config.yaml
n_layer: 11
d_shared_expert: 384
activation: "relu"
moe_layers: [0, 1, 2, 3, 4, 5, 6, 7, 8, 9, 10]
router_score: "softmax"
balance_bias: true
norm: "layernorm"
optimizer: "soap_variant"
beta2: 0.99
train_tokens: 417900000
steps: 3189
Below are experts of layer 5 (counted from 0) of a mixture-of-experts language model. Rows are named router (the router's row for the expert), up (a neuron's input weights, with its number), down (a neuron's output weights, with its number) and show model dimensions 0-191. Each number is 128 + 24 x the weight over its row's rms, rounded and kept within 0 to 255. Numbers have three digits each.
After each expert's rows: a language model's description of what the expert responds to; "gets" lists some tokens that make up at least twice as much of what it gets as of all text. This comes from a sample of Wikipedia text that the model never trained on. Tokens count by the router's weight.

# expert 32
router:135152115090158162164082126150098130116167155102100139132131107082130148120132147156143094106115175101118133071134115156159115162139146106098146126143158094127104141132133145110145185111126113146097144130121124156131145119147130090102114145159085163104142108150105149133154092148130119164140110094135148133178138106089148124106142144144113119161160140134115150128091164109136133130085127140105102092092085140119145165171162125139100113176112158079113140152158170148142129135113118180133106172109167133142105150110118149124131077153105114155125140196150119114095152171171142151
up0:121118188108166130131164116108142107097099104147137101164133108140137140110108156123153089143140137144130095124156095121155147102115142108139095155101115151139089119117121123093111118158112138122099095084119171181124127154103120157099140153162123109121109145117115094114186164170144132091144146173084106158118100156117159149152113196157158087142154143096139108120110105156166091135121169147144106120159099133097118099136155123121124158079133125113080144123136113155147148118099085138116145116162114113122100147153128113139121095133109170151098190131083117134136141100098104099
down0:105154103073124123119182105066111122136141155125098092118140160134152139155158144099127114080127166129130147120129130114096128139129132131151143103096117164116116153166126135144145140140090151131126141124133157153093153116106159119116133101122113077155130112089142117118131117165136123096132147118101109126102140110117171100127118078115100102124110141139135086161146130184143110143103137130126134131131146098113155103208114103137135109095120122120126122137128140127141113111137112132093108100140098126105104124136115109133127121173106131125081143075130088135116114134126156132
up1:110107187106155159137134113175105133104148132111113099123110096136131167112129142123164177139115096088140154147137162100120126095173148112117124099113080118144143140100157129099154119156147136140125100058123156145134101156152106104133122151101108135156124086107096141105091132114162116116086151122126119104136123126108140119125122143107174104119165130140130167160137141107114204070137181143141134153114087122080115119145143147127108116165097088137114148110184153125154139154086125125084109168178106129110125148100110083144163113153150097108156116137159120125130137120154106150
down1:155124125099071134081152110103111116136141132155111137102105114137127162121130155099153088106140119140106112108123166183118122175136130092173149131142123160145136191113083169119136112153128153107104119115136156120121141131107121112168120129124067120125119123118129135117138139145110170152147152100167165132130158128156096111150152156148118161106102095143182158132103101135118123094151130108171140123145149119113126108120138086149096098142126123162132109135128131157146106097152211142118157165143104142149076124064155162152115097113120118140132166136140102131142161125123096150
up2:124198154106141154125087136134120144125075108130149122149090113163097115119133126135103157143136099159120150127119159143129123151139079135111131128097197135101129131126140120134179112127142129101134111140141134114112109133138119165104137109166108118122118160162111054126156158128119125089147086122147136102145125166144136104168147130132111147145120133137131125149161110114121166121117129136152114143137151141127104157134104108157085125144137138151172107070109127094144095137105129099122100105125089111100109162155165134129135108150115153138128142107120107133122166111143154127
down2:090113129120107131122146146132112133119106098180189161106111126110137103146097123154157094129152110164136148160145139111096176129113116123131125113117153159129141117110118141102118111117125138144147144137155151152136094142166160157099124102102090157159084179134136135098146125150136104166151116121124132157153151201135144135141125117148113176107128137134085112143113137105151119137118150088095119134104134117148125129132165128138113135152093138094101134115101091100108201183131131151154088135126108163102098121143101151130117114177142126131161092126164126115129112104145108121
up3:107124096111150148099133142171151133112178133101118091134138150123122148180152109145149138127113113171079176142093157131115086147153101133143137101105066147091097124112170152092134093097114171096124134096113196155124170135136165114162168114144109132120156176135191119124164139149121082103138108084130145143160121134133152116141114128134129131121127106150125140149112106097137154120146155165145085146119114133169117091177128098163129126118157126129125126125126162139137149132172096135122134097083114121092159074130121093106144138106148155135109143127158121109113126157133143090
down3:099094145117069132162147112077107116124143117121155118137149119132159094179108135177123147084144124103139129150128138148119151154099127138077115161122118089113079138136154167145115131139100147113138175103130168119122106105139154100099178181161175171118107128098110097110122107148147124116130122138150146179105080148105130096126120156138093095147148103130132115152101100120134149134108084146112179136096172177144152126157168148119117120121174125135159147149136134150140133120109108135133154132113045124114139139148149135090107157128112165115105107140134111129127148113119096128
up4:103119127114177132105153113148179121136100126131134134118131145160120122121100123143095096139123108151092112165148168135181092129126083141115147120131134137133154176124113181116147151132097149083135097163088111097148125127130159144124141144103109141132113106133158145139114120111099191133143157125141100113168164134137134150152078150137131169117135130094122154151139110115143099148119149130177167132107133080131101180156147138084140126130132105123074141067072112114153116135119143138138169107142144098112093145154121132125062132074105135117123120157102118106120137143148150167
down4:138108168116108109097130170123129145144116146121119118105165123086124142110165117075105105149086135120090167164123125144124134143111114115139092142105136137096157119174136117063121123107160111107154113109106101168124115144166103136157107132106132193131143141076119143161138122150107105138171120158162074135107150137130131126166132107150105201140130046126117125149140127124158126090175155099100111149125110144094133072115156137151115130118141144121144115138113127133133143138084140203121113145143176121115129134106113131099125113126152115180157139123102164099086094118144064122
What it handles: Pipe separators and spaced punctuation between numbers in statistics tables, plus spaced semicolons, colons and parentheses in lists.
gets: " | ", "; ", ": ", ", ", " (", " "

# expert 39
router:112171115131176125104089110142091106128115084146130119166117093139147103138136120121167098143119125110116154073095132142073152091182140171124131101121162121147131136142147141147092073116145089146142143124138103138130157160146106110089082147083117125125106122134161128167136126111128161127121134119084112153111135116100155121165132159109130122107160159131119113093155068122109148114127118178135136154078067145114148168081145145161136135172134131145121128122137101130111166122106128122105122117121145103136133118145155064172149120120122109160080106145106087140157138141096122098
up0:068140112187137146134132180102187116144107155095115139142144130111114089167133100143124104135103134152124132135137107109152138133150103130142146171129131080149121159109084099118104092138113156136084177182166097103140083150103104140073143117127125140105117129119147116119130102120115112143118130111120109139128162150077120105067120151102115110114139116118108161052148101151127143156151102111122145160133142091115124143138142128132157157094146103147125131113124129104106153127148133109085115153161143132094116172126095148102156123146144065158160060161181092167144119187142120101
down0:143114136158102176156100112151115151138112094117157121122110136129170104128151141156109117124115139155156095117138115134080078118171133140151121135108152116143178142116164128162095102150135147129123143172138104120121151169136100084115138184135088116115176129130090132145105151111074107135124121080111116158173138135114109106141108128119150091129111121133081135087128161110170138143142145131143102114154101147145164127120118152131106157139126106101127089089105080120162105152158113141109117107106158118110137125152123146105139081139133143118120131124144127115146135147080142049
up1:112089176159136078120153110115149150139093136158151127166084162143099122120138118161082125090123112169130126165155110157073135138137107099129115129129148109141096097099044143131123130086143109110142105095110114136149129133134110099130141134110122077136102138090155121144146104106136155095139124118126112152125140135097105137110150133153089107071147121157096139101136134126101099143111124136123144159148134139117106120109114137112183123176176132142162157126142153130145154162141145124134174137107165126132127119107157089145154151127077149152093154147114156083107110139124147144
down1:134129150142129089118132104130101138124115104117137116166118187142141132131141120170168146099131144132174154158112143113115100106109162128147100125119120143100154121095116148150111092082151110160140104141133139106133141125127103148121154174110093140157095115171104144142124132127111160114093181145104122125139147168149129107127116106095072121097101168138111133068084162173164155163096140129151148163102091145124172116108150168136124101115106087125140140105135094125145108151096124105129126119118135156120117116146174123142092133145128134158126166143112103095172138127098096182
up2:100123119094106137133138116106117187092105114150176123166161104098148160111143122111135122136093107107126180089125128151134093122138222161140109146119075089142160117125156174158152144113155122128123097104145083121128137135136101083098122132135094147164109121143065123121101097134125113140094111130099164139134115094083165144115122123119121160118154148114175100135140110098130154108128134146132103175145130178121095164131113088141151141159124133127135132142087117145117136122130115169128136098132158140131113139139120115130164110166126156149140140162144151156137140142140112122
down2:153171132134118093141111154123135168117133155136143087148110125152180148110147119126143165103110144113109116094118087178125147121114128145124175136160176178172130124072113149169174137093146111139113111149135110121110134149118119108133118149099131088090170097131114094121118139146097149111123123175143058097140127148159119096080150157125099149163111080136088147115097151132144152162140143127112110105128148159081125141140144123130181101125141157131117145153099123124140146100071099090103111130139138115119097154166129145120166119131094130155118122169114163111139170130130132106
up3:144130147143140118125123156134131146141130135094128121125142159112103125162148136133088072159094169110108110170151137161099127099091098128115104129096154118154106126107180121176127150154130181124152125120111104205165115146084141142141118130109174142144123138109152174126111118103124140111113128138136146103089085149157141086141126120153137103174111144125114146108135133142109087144143155162126141163150134097116151166118129084143100144118135086127145103132121145130127135115128075152073148133133100127134145105174121090078092126088093117107114104115127121094138117112109165110
down3:134077095110143104130149144112145123142140168098134144085144108127140103146147101135090161139128104134123125157121115131157087113107115156103123167095106113101158128112098095178162125122129133171112112145142172118115116143132118138135123157118128111155177113084158107146127130122124140163159083134079146151178134152141115132172115137143138124111115154134099083146148110139127132127128109140164121169140157117116158128173133158136112152126137144131112152149097087119137153164092131149090154101139124122151117162096127118132114148107096124132080131125147136072078124168131141120
up4:140132110089112137116157097110129116121146166127107104145091129123126124100139147155110152137171111110127110107138140102148117103111128174139122197167127147143128121108175111152126145162115133149127120145111111128149141129189139126085162141119118139137120151083105156121090111064168139138165115113112084138145109102150110152094127132113109134110138105107147167147104113153156091108119118146093142095131164153119088129115106127087082139137088136156098161177154153119111121090163152132119161141104161123109144148166116163100100154070120118125136126158109134143097121165166129097
down4:105128103118114152093111150083143152125140129126089113163125091125151102147124128098149140151104128153125058134164126168127108128115118126092149117131125164087093132090135115141144094108169081085132129134144138098130138123135127178141149133102157152153127135154100189101129105079151104146081141105087160157108145110113163151099134170117098129102117156120128126133088110149130139129150117136110110099136137122099085111157119200107110135157135127142144108137149100106125101126143100114141144130092157110178164153138142064147150119125130124136122122127195166146149105106146136135
What it handles: Words and numbers in plant and animal size descriptions, like grows to a height, up to 6 m, in diameter, about.
gets: "-", " in", "–", " and", " of", " The"

# expert 46
router:156089132140185135157142147181138130142134158126124123113080108101170156156139113145128148156130140096101123127119132127122142171118177112087132164149114125140154067111122152123155120141148147167182151095120139135081130152098136109117087111132152165141128122122128119135070131140120096099095140153141155110142152158141139121133104102161138172125121098105130135130109143121162115104087141146083161146104138101160128154158123133122131077143144104095176126157112162139124133129161075101164103168107109185153112043122156126089159101133100108137147110135150130163152094108143130139
up0:128144127132163108133159175164154179144090149159136125153131130085075143143081107145159141179114134133139095170126168125123127152123113147121128117115113150095088127138177176126126124129123136164088143122108099169058139146123146124120102075127115136124157105146132096144097138115139107123144161087117121104088142156098116098113175102105142113154132109113140150134125140165134143138147131111129171139148120098077118111121141145182144127120115100103095132131119143090127151156153101104193158152114154137140113093131138134138152107128178151128130098133115129122155064133108094123
down0:145127139141151089140118145134160124182115164125126151102110160146121140131083131144149145123117107119119118130123126106147109122121121169138150144117154145145122102161141161226132135120125120137098151092131138127112117125093123131134127113142166059129118129183133099145108136107120103157139105118175124139178080115139158161107133158122104122141147116137171186105142166149093119092129120115084124084118123128147112148127129127118111154128148129137099116157123095162130131124155136100116098124161121132197141140115123092149147127091166077105146138145097125104105151135116155127
up1:144127143162141098103113105123093131127125105164104119121112148127120180122116113170126171150133139141161152161119118107098172140167114107110108149086102111141107158138131141118119157126172114091130101161095127174141120137121132141146145120099121128168137175115193139091121136116138149115136119123111108140135137102088128115139149135155149133161109153108149123105142156117071103095078117140123100140102137127120091156122145195116108139097145152155104118135184125142159123133128156137120083114090139090123098108136115153144128156150115103113165181182128130138105151100116126148
down1:131138124094103161175135128104149133148129125085146157144124149141119123154142085121061117080109135107134131182117159106106143104155146115150140131139113172125127082141114106154170150155162173139114136138114131162119116093139182149117155144116115127090116127133129128181174200140127134124157134149095147079143078129106142164113136129110135139099153168150128167141108149123172141111114111115111095102122121147105103129154089119149131122121128122086110148122119111109130147108118136108148136077143087113135080117153097137139120100161149102117142110132134109130101151129133143103
up2:126081120095179122191158150153112127109117140145161152122106117117168120092165131152157116140163081123112134118145111165150166126116079181106127104121099148137133071156133148088142164112164174138159133107170124100107122156101141123164130185143070130151112120125098135059130077130078144117100099093121120144116134107156173153146132145157107118163138144104147141110140123107156101121156138116125102148110120129122179160150122112126154103113122129134161125129138111153142095173144095138132135100104132140111115108099103142141106143167084107100124100154099108159119115099150131147
down2:167120119112064147097173128141091158115136118117115120125117147125128129104100175118163154117136142145135102121167148101085144138085122097120131186165098132101132131088140139108169101145115140161142153064154102147094149127125113082140093139142132103106140129123130147139161134116156155148176123160126096144153170129182093130103130138141072119106143078127135128105152148162085119133143135112125147116133110132118136150150126154087135097116136086133129130095091133089134125146133102143083110135156126091138099117162143187128085159173143133142118135126138067142090127134095104121
up3:081135114137146122147144159129157140130146127109120132138070117120124140110089121157115117150157099106095132119122158092132104147118111148080105115145137143123129143114137074132169126140106150158160112104101130150120138138128112152134159092132164111134105116079114191130098156097123123075124155106136086125082114110162124124122127133174160144136155101135138104119097147138139176126138113102137124115110112092099118141105122107105132143116143098106116107075138161116175135164130116146169095114139102143111126143124138112112099132127123191117126150166160104138133125119111178114
down3:126098101153091134136128151133144185105120103128118137139119119142113138108129134108126132125124088133100135100132086135112131141132162123118137148129127155161138155141155152130151135124163122121123099131144127097100124116148082118122134116112151149116139129123112107148146074137137157127159124139158103102113104111153147104117196152177173141136151098121144135142110140075171138141128106102149103141129136121110170132117080106129150146180123148123113101124132101117123113132154110113137124127055131162125080124105103106163146139149154113132123100090155104165141137102114121102
up4:136144150110158108112147143145137191112143108105113121105123158109116135110122099113168102069074112133131128135110137178136145159151135125108084133165149136072107124105113145104122115088107115118164141138117109173139136127116092100128118156126113102130111147106132141129092135129091132161097134160124163143114120147139164100115150113161125112126161131125156157108134113121108153091099152138147106170159131121155140120140134087125110110148123082085178148118145087169101131086195170106112079105125147115158111136119162120108107123183117102094122150116099095140110134132119164122
down4:122162108142100136110118135149138163146101149143132145136109111131078144145133109128130099103117148165099146124131129159126168128161145136115124126117067134100173143175173094147139135129101113148138130118102111097131123139131143156103096139142144098109066167130144131136172158106110122108102099149129118107167111171156129101112125082129107092111089117119122137113125126079127132128090135141159138174180148100147144173079131125096116105169165151142147163102132084119115103142140108113109126133141113085150120129149166119104120125134160083124094168093129140104112149158125112130
What it handles: Degree, minute and second marks and N/S/W after coordinate numbers, plus line breaks and pipes ending infobox or table rows.
gets: "\n", "″N ", "| ", "°N ", "′", "- "

# expert 44
router:119109139139126118109082120100158098117136144170123125127125101157139123156196132141147078124130107116117110114099134190085139140140099136143125132146124141133096109126131160127112108129150108139118114113120117098123107151140172136110089129115160109151161108142108115095168133129103100166134195104110119148107106154099120113109178182091159091164122098117153153132164080152102100125107114166124100132167152136108107147085145144169153094117145127127125162181122122128085157132104144159124133085149136117079108169108158127145100139092131134110135156126171122140127097144097149115
up0:150117100104139110144150101161116141137151139138139172130141120101157155133122117107101113097156133104147163171116117077142131111183095108130144141151135196104135110153116165090090161140149115144103155117127125116121123114131147103126142132174108140099169122126160092136163095123152134114168122106129126109125175106171101147070118161096118091100116105139120154116118154131126157169104131111106096122134133136148127133152141148102102157124178151126095094155121136100116130106149112145142131087136141123078161129140114133137153145153156145186142178163137144121141116145115146140
down0:124092130071136111121176112121143125156118114144130109127100134120140133169138164128130144117090110119152120110124114118144102123151134123145110072113129168158089103138128136120058128116152149131135161136138087118091123096144104151144152131127114088109078165115160113134057115156114116154137104116105061138177186159095118131146082109196090170129115132118085119088143132134125126088111139119115109098120132161132112140130107142145164112110131131154103101124127146125124151110135138148112152153134110135120151103131077180121179117108159092137159109120120123095103118122141060130
up1:114108105135112133188108129110122075147148070115101102131156144127113160191137123098113123101134148099146130121148132147159123161089108119163110116125113192147133133130133166109121129118169138144182155175125076110148138154126123142150137128117143121123158163111188133118164154129084122132118136114115102097106106136083127117098106147109142162120118110134123150131136115157124144117119155137165135169097091137141124140071148154136104123132080166108155144066128086129092074134134104142092134099152158103135068101114113141132160120157092120096151143110125142132119088135127188124
down1:140140135136156132111149116124091120161135112161091094134105102165131138091144089135140123088128140156120160118148137100120117098115106137117115133108094142117118094127142114114134144103166142129138116174124101127101125121125107136112124138105119104141121142125127105129129159052139124137148130162107129112117134158141129149088138165086132147146122124066101087091156170140138136146146100155136121126120127107185115129177118112169100076127133126179146096140126107134108114115151120146099128120146144119131119140127179181099134163122126154132120111104127123153148135132121118111
up2:156134116168125101059115154145104131151113166099140093145108115147160142101186128101113143118183085121183112186127138142173160110096122129124126087149098097152119119129172127094085129137096132117125094141142139137125128127133110139123163142139115097133094114142099121101167137125128138079098116115107141116090122097142123116134132200141159155137134143155115111103121091108115123114129139075110136138111119162107135099104141133149127102117115152100140130086094157148166176084141149107138105127154101142084141128121110131110108083123162126100161104138142116149098113146170121105
down2:075123126101116119114098130111139097093151089147120140142131147092081106127111139127118094116137117145136116132097137140111134112118090124190158175128150128144124128155121086092086107113104122114154127171127194123146146135136163069092126143160104122134101172147151144139118129171134138139148096192071111153149114149182156159139128103088090117093121153108114148122138119118159093084110148084125158148131116142143120135150096105111174141080146140123118137109149175119139180144109119097142103129151127104115186115108175116159108119130124144139135131127123164121157130137139110096
up3:142095107113171110127171130096130107079125152090153067146133137121076089155117145157115160134125164111112113143144132130174141111138131127102152163112112157151097136137099145102146138112096143150114155151150141125101121137128122128151116119131134141144164134110158132154121145174214174136134104100117130143129141110111135109150140139121179113136100120100142145116138137129127138135105105113152177124143058121124173159087123149138114151101129124119092102154131094093130151135149094162129087110119134119160093142130107091112136189138129126152120106123104138132121134150161096165
down3:207103139143101103115145120123118134124118144121125142082119099128125148122076133124140141126158098162086070098110132109135150079117125111134132162131123181125114115130167159130103131132131140109141109187116163141152107124143118104079119099160154140121093158128123108128148129129128118110108117109124116156105132150137164132135100155162180168100128113122121159108126103124100095089095115092085141105127157106097147113145160132134123134071161110111089134101126176120167100140171137117139097112101119109101129139084127114124101097175137115123114150093133129094102144149091121146
up4:130138075134115107152113096101116118130155144124119106102152144111138166114146156130123126089106118105135135098147139163115133098121176134104155164079098114127121166190113176147135140103064173123090178163110165159123115113154109133119174116160145110098126101060122127132124105109145096105160164192141162128112104134115109156126175119126134126147103136108136174138129166146185112124116105113101122132130072100127130130156100141113150126117135140141119163135138124103152143134130122148126157126134112129122089188149123110138101153141147163148182115147163149122111140154104095167
down4:139064105136105104163093115134122127107134120117140117152154111117134100115156114162113173155130137106139115122126160135115119130135156111085087122182113121125127136161133112090107137120147098149122085114120118141098129057161152144148115150137131105101156134112078143117089121127124137153127149126129110148148150113162130112102141151134170126145122163142103194128164124138107087107119100117147131132163077156152096103142115185141118117099136164122112139130096108144053114087132137136115137101156124133156129117107135122156156149156161100145108124126134146114145150090094150112
What it handles: Articles and quantifiers at clause starts or after "as", such as the, an, no, all, any, some, "is a".
gets: " the", " The", " as", " a", " an", " is"

# expert 45
router:137152156163193137141134136106132114163105107135139134112137089161171102145157136142162102128092088078121124121117131158070149110163137134150132112127164097096137154127133116139096133123140111143138064101090112101137146129132087132122088105142154082094064126094126135159098135117136133163084122111092145104153147096102088164164135174140150101150133134173114103144161117130118178154139137136111113171124156130118127123092115101137132107090148091148141118149148111140121166105120159107132094120125135151145108102105118091104119179103115095125155120168134089148106115146074086115
up0:085140077128133089155141113123160137156145123146136164147159154107108140128095146109146157129121121092136108157169122148156122120154162136110125116172109123111104128137154130157130154138136138113167139136086111088116147091166150122155119127135102131125097128132141148091192133153133129121140090097115146089135109148129184132161094105108092126147106121160105141145124096134124113124124101120096144135119120115091151117088128155143123173076122074115104061146138148117133145114114162144068160130097178165142146116126171129101100155122124150103109157168159104133115144085122115148
down0:104102122120178150158111136123115118132091118068132154110133123128131125114120134116090115184099153098138125151128143142121142156099130084098150115107132144119148154120107133124138146102111142118120080129147133086101125097065131111127139128116133162140114090126130145119125154146164143131094114140141085122118140117144148129077123126153114143108127155099136054120109133156168174127170149079125125150173123135160134139132079136145149112117136148117150175152131084087140107154154169128158095119144138109125121149141080134126138125087127106131149114146097084115140123154129136098
up1:140109119110139084122077161133147118125124114146078170174147162144136119173096124147137119109141106126113104134117129086170114140132142135132109132115128090139166119129155153086102104098091125099111163119150132178111116130132139177116113140148127130098168165115123120118140133093126113146151117140123179121167106139136115130143147181097102172145152151129098142171137139117147191089106110140143165110145130095096093139111116153120066178144130063080153104142100121173136138136124119117098108118115096144141139116116067149114165153124120141094099127082127137141145122143136147117
down1:088105093146104157132129127136164157120158115167100120124185106163117154079150144127124094111137135108115125102098152127136085092134130157129137103159105113106084106122149141174140101111139138165136133193132102089140121063134118128132145142133098113156155146152115130143123125111137126129151180102082128131127124122108155108136102127105118113115100147092126145151176121129102136103090159135115120081148118140127124126146084116144124123110172165151113115129144075206123145152123111130077130119150147099173127131186102115078118126127172144147109108145130122131116139112160120066
up2:068114118185119159154057138111148121131143124164143137140156130151145051120116144136141106133137121158154053120136136094192156147123170104107120157123122151105125106136121132114115176146084135094135110107171112113182157117171152145119097096131139135111093142102085158118161115112101134103158118100082166098128149108134139106148150149161104150144073111109112144119119133109105121150133127140132121097142140108127144140127162114106110138119114108106098098155144131126155141108123160142154121115119108109150134111146139141103112144146120065073124162138133135116129106110152124106
down2:102139169131108131113130149078109106141144149152131122174153067127100167134150146141136139128098067149177156094168106145158138139119111137138168124148133130090100135115124139164125138103110161105124157095122145126083107104120119142113104136112153080076119102148097107096127146174137166116122105149109117135116160132128162161135108147156117083123131118085128161098109129077108118109116117134126146098157097077110143155157129159139113135122165163136138152151123150131150086136137115123096140106109136061138151131106136179140100137112143119110167134154153092135118150130134175129
up3:093113139153114132138141140159108127148140117167142089148146141168111109145092155163155115132149118120137124131138140119134144100173088138184070135118130119149156155106150155103126120115160077131120136099076127126142096123100146094102097133154105126116133129144132108136127149192110116125103113145132113125148143091131156114083112090148148106095150141133144107163155156111125171105133095110106115129095097135085105149132153121127130130131143151123139107111179128117117107129138094094164136139123128136181131146124135118064118126140135127146120134094148115165145134143106090152
down3:142119140114117130135133143151143108067160145128161067177126116115115171165155128099088110113144139118161095118108131101123133139154097187174126125150168088147102153110146152149129187152157105093126110114130100157128089100137097140061121106184123134155131132126158074107111150135130133120079120156137133143161156130167108115129148118132103129146130125149155126141107141150110140130132107155095095148119168117130083164117130125140124120152143090107095171119099144144138117150110112127128145129092180125128112062148130160137156110153129142147128129111119161112087148100121136166
up4:133171105123082153134145110107133111084128110127119106152120124116108135122162117145118139125119131179092118102105126129100193117097143144137148095124096107135141163172102143147144097119121120153087147136155161171103141126122156159154135116078110136126104177146172129101129113095103120110110146126143136138146096150144104155112155156129133147144129075121138149167122143119124125156143101121115121138099152132123142140123136091139123123161126136130128159115154134200112155094122133151150127134095138135140127132184109136097152124138121109122126069128146147110138095150146144144
down4:151110132155118135112108118109109119116131122134126110133117089159119142143104160134144102181155145122136102103107112143128110097162119123126122171135123135111096144098149142135113105112121149150125106146123130127123129111151117095138116153104102106144116127136156118178095144109149134129101164140148087123163121173142139095093106131101063122122142126166100067132137124117139129116138127110120145149108092142112111124161156154101055102158117101127134155107130112131164179122136115110183137137167121148112123098094159119128145137159100164141121129127111136159148151130122155138
What it handles: Prepositions and articles, often merged with the next noun's first piece, like in an, the c, of a, in scientific prose.
gets: " in", " an", " by", " a", " in a", " f"

# expert 41
router:181121165102147152137108135111104116140135118136121143165124129134096146174105110135152126100115114112148153110120139134106128103129118151107164101117155154128088098169152106145112147130130142173172064134119125164126114150159077147118135154135164079146123116132140118138158140119081154100114092104095153127125146127143178136129134152119132124124133105135099108099124108107161107102134110128142125164109128159150137180130133168156078136122149096142131088108166068157134156169143163118160111184153142157132125122145116098155149101137095169144088125155091124118165160138149118178
up0:079151117122072124139110129093110147085168126101124178094147118145105160151113132123133161141149149101133145120139178121110166132174136132123173117133125092143141110157106121134133118134119129141110134154151092108128108147130121171135132093138121116163128173097131144151178107146128169116120161158166104143104089119110129119101121155177141165130116171098157084111125117110134145101157079063077101133165161142110148104144130177105133140142113132123084107134176131144102111144138132121075140120134147150105081164101123092076114115134140112140139122172153148154130157121124124102
down0:133120084171131132107142083105115202144171090144114123127120111109120112175172148150086154118100117140138084119092171103167093144150145089155153134163130112090104098146107125153147095172110146146144162144076125132120101083119122117123131105100130146106123135087134151170133132091143141156111094140108153131113113117117123115141102092106180108163131150121093142110106112142138127126106105149134130117127140133138146144100098114129140145135127149130108150127108125104082121163144135165127176150165104084123149125119123110160174099130138128168143160129140154097135076120124137085
up1:125148057148155083097117079114158108143113146115145135133080141125143117126168126141103091150128137092134110115136130122136110096134105117145123124136137146148132143132132164139133123117085109147154097122099131119123153113094124184105093160100118158118103139140138130119107145126155123141123102111136174167145057137091129127136124116114117125130133116130122143081142132121096177144123140107155150124133126128127139127055094132101157125129108119140118103157118154128128151074132110168164116080170135107089132149112135127101103093177121181131116152105130087129097128159095078093
down1:119137103129094123086130130113120066131137131112145100132115136123120179128106150111182091112133103166119124149130143116144085114146155118082123158133161103076143142079120115140144138120143114114114109119192153111110122126127121121150155064106126112144174131110119085128076131124107102080102156112131147139081123120166141104103139084143124103123130157123122133113149146133159121127075136109168156177152145141144140133159173162153168093133103103117119133152168158133141138177141150116109119122121124125132111128165115110134145135124128114134117105132095137126160127138139126123
up2:124139116125086141107134133137116112160157121102165088131113155139145060117133134131113139158088148131129137104073150114140094098182135105112149123120105158127126149158149152113126170131108109138157121191123114137127127149103125077117157072150135122133121098084165108143133104137097140127144136148136133112152108120109106104129172172087133114145148075093110128176124075104124107125165150111104095107118136126143103145175111123149123109131140181114131145123112169122163139119145093138096152099117142174118138115136153099110105108129132134125090125169146102113168146185128150142
down2:144115092147135127145164153149114129167116138130139088107135109175141085130145089170132112154117099109116140160135143092113156110133162182123125110133162116156143128150129150133198100111156119085112145080179117146096165180103114085106144154114135151157126137102118170145139097127109109133165105153116119081183145113172136190118119151142097157151134120138101110130135148154114159132156160104137127081133154130134156101091155172149188120166106162138133130146135150127121126121132133140109128142144122153112099113154113151123122131126128108138102094134093121081139177142077162103
up3:117168116119132093057103151136118164146141121107122098129143102120099146125109106149116149168122141120125107150158079135115098154117137088112160122123151116135130104148124134147135108105150120108105082097156108094161139138091093106099102132127150090136135182140100120148105129087131137130115121118128125161072144117063127135128127129146109119097116148100197120100164169132135155143118091117125126151125130153111167126121152161109177148148122119109158122110165171114116109149070105118160116135148113148153129092124126136113097157130144140134098152129143127137129133148097126095
down3:117144150121139144172123140097108088122158152134131151142118118083116148159094137126175137151160108124095111171143164119136152138140135155110121115161141102157094125147087138134110128152117144085131158134122105111145085115120119121151083115123115136135146153138103085130085108141120116152159135187112144124077104169122132102118164166125122143146115157134147101089061116100113158083101152135112131092132142154115106136146159151154081116127097126139100122092146108129143126151148118185119107127123124143124132132083089107190143111137158110090164136106134117172138136132108107129
up4:103113122155108114144137113103124149160143144125125148109127109113081104106129135156163185128104112149144107150085144143130098160138153093138133152122180110149113098159112140194175120109162106143135093056159130133167130104131128152164147146128134165109135140081097128137115137086117103117113130124099128122144139148097107148115148141139106141150104076099133102148136117121108180143144113175118136139151105087101115149121141141154111119156119139121140049151139143135115123096143161113128143115098155106127127145116138135121146120114107154137141134084128127122137115099116125097
down4:115112121185164175138156115170100127131176120096130148166117161132108195096125140144128120155118165076117145073140098149112144109150102160136116148157093127178118153156112141139121141079136115157140132171126120132080145128105169141084127122122090135158133140106102130153128126170135165114125122119121150135110130110140141164139101150145121171138143127086070142108173155128123108104125128139110169110126149110151130131126113138131107133124137139079140074136121143165099137139121161122128105148129157091148123138103176112131149087110111116127081154125111167133115109144148078134
What it handles: Demographic and statistical text: population, household, "age of" 18, km^{ density, percentages, vote totals, and numeric table cells.
gets: " (", ") | ", "%", " | ", "| ", "} ("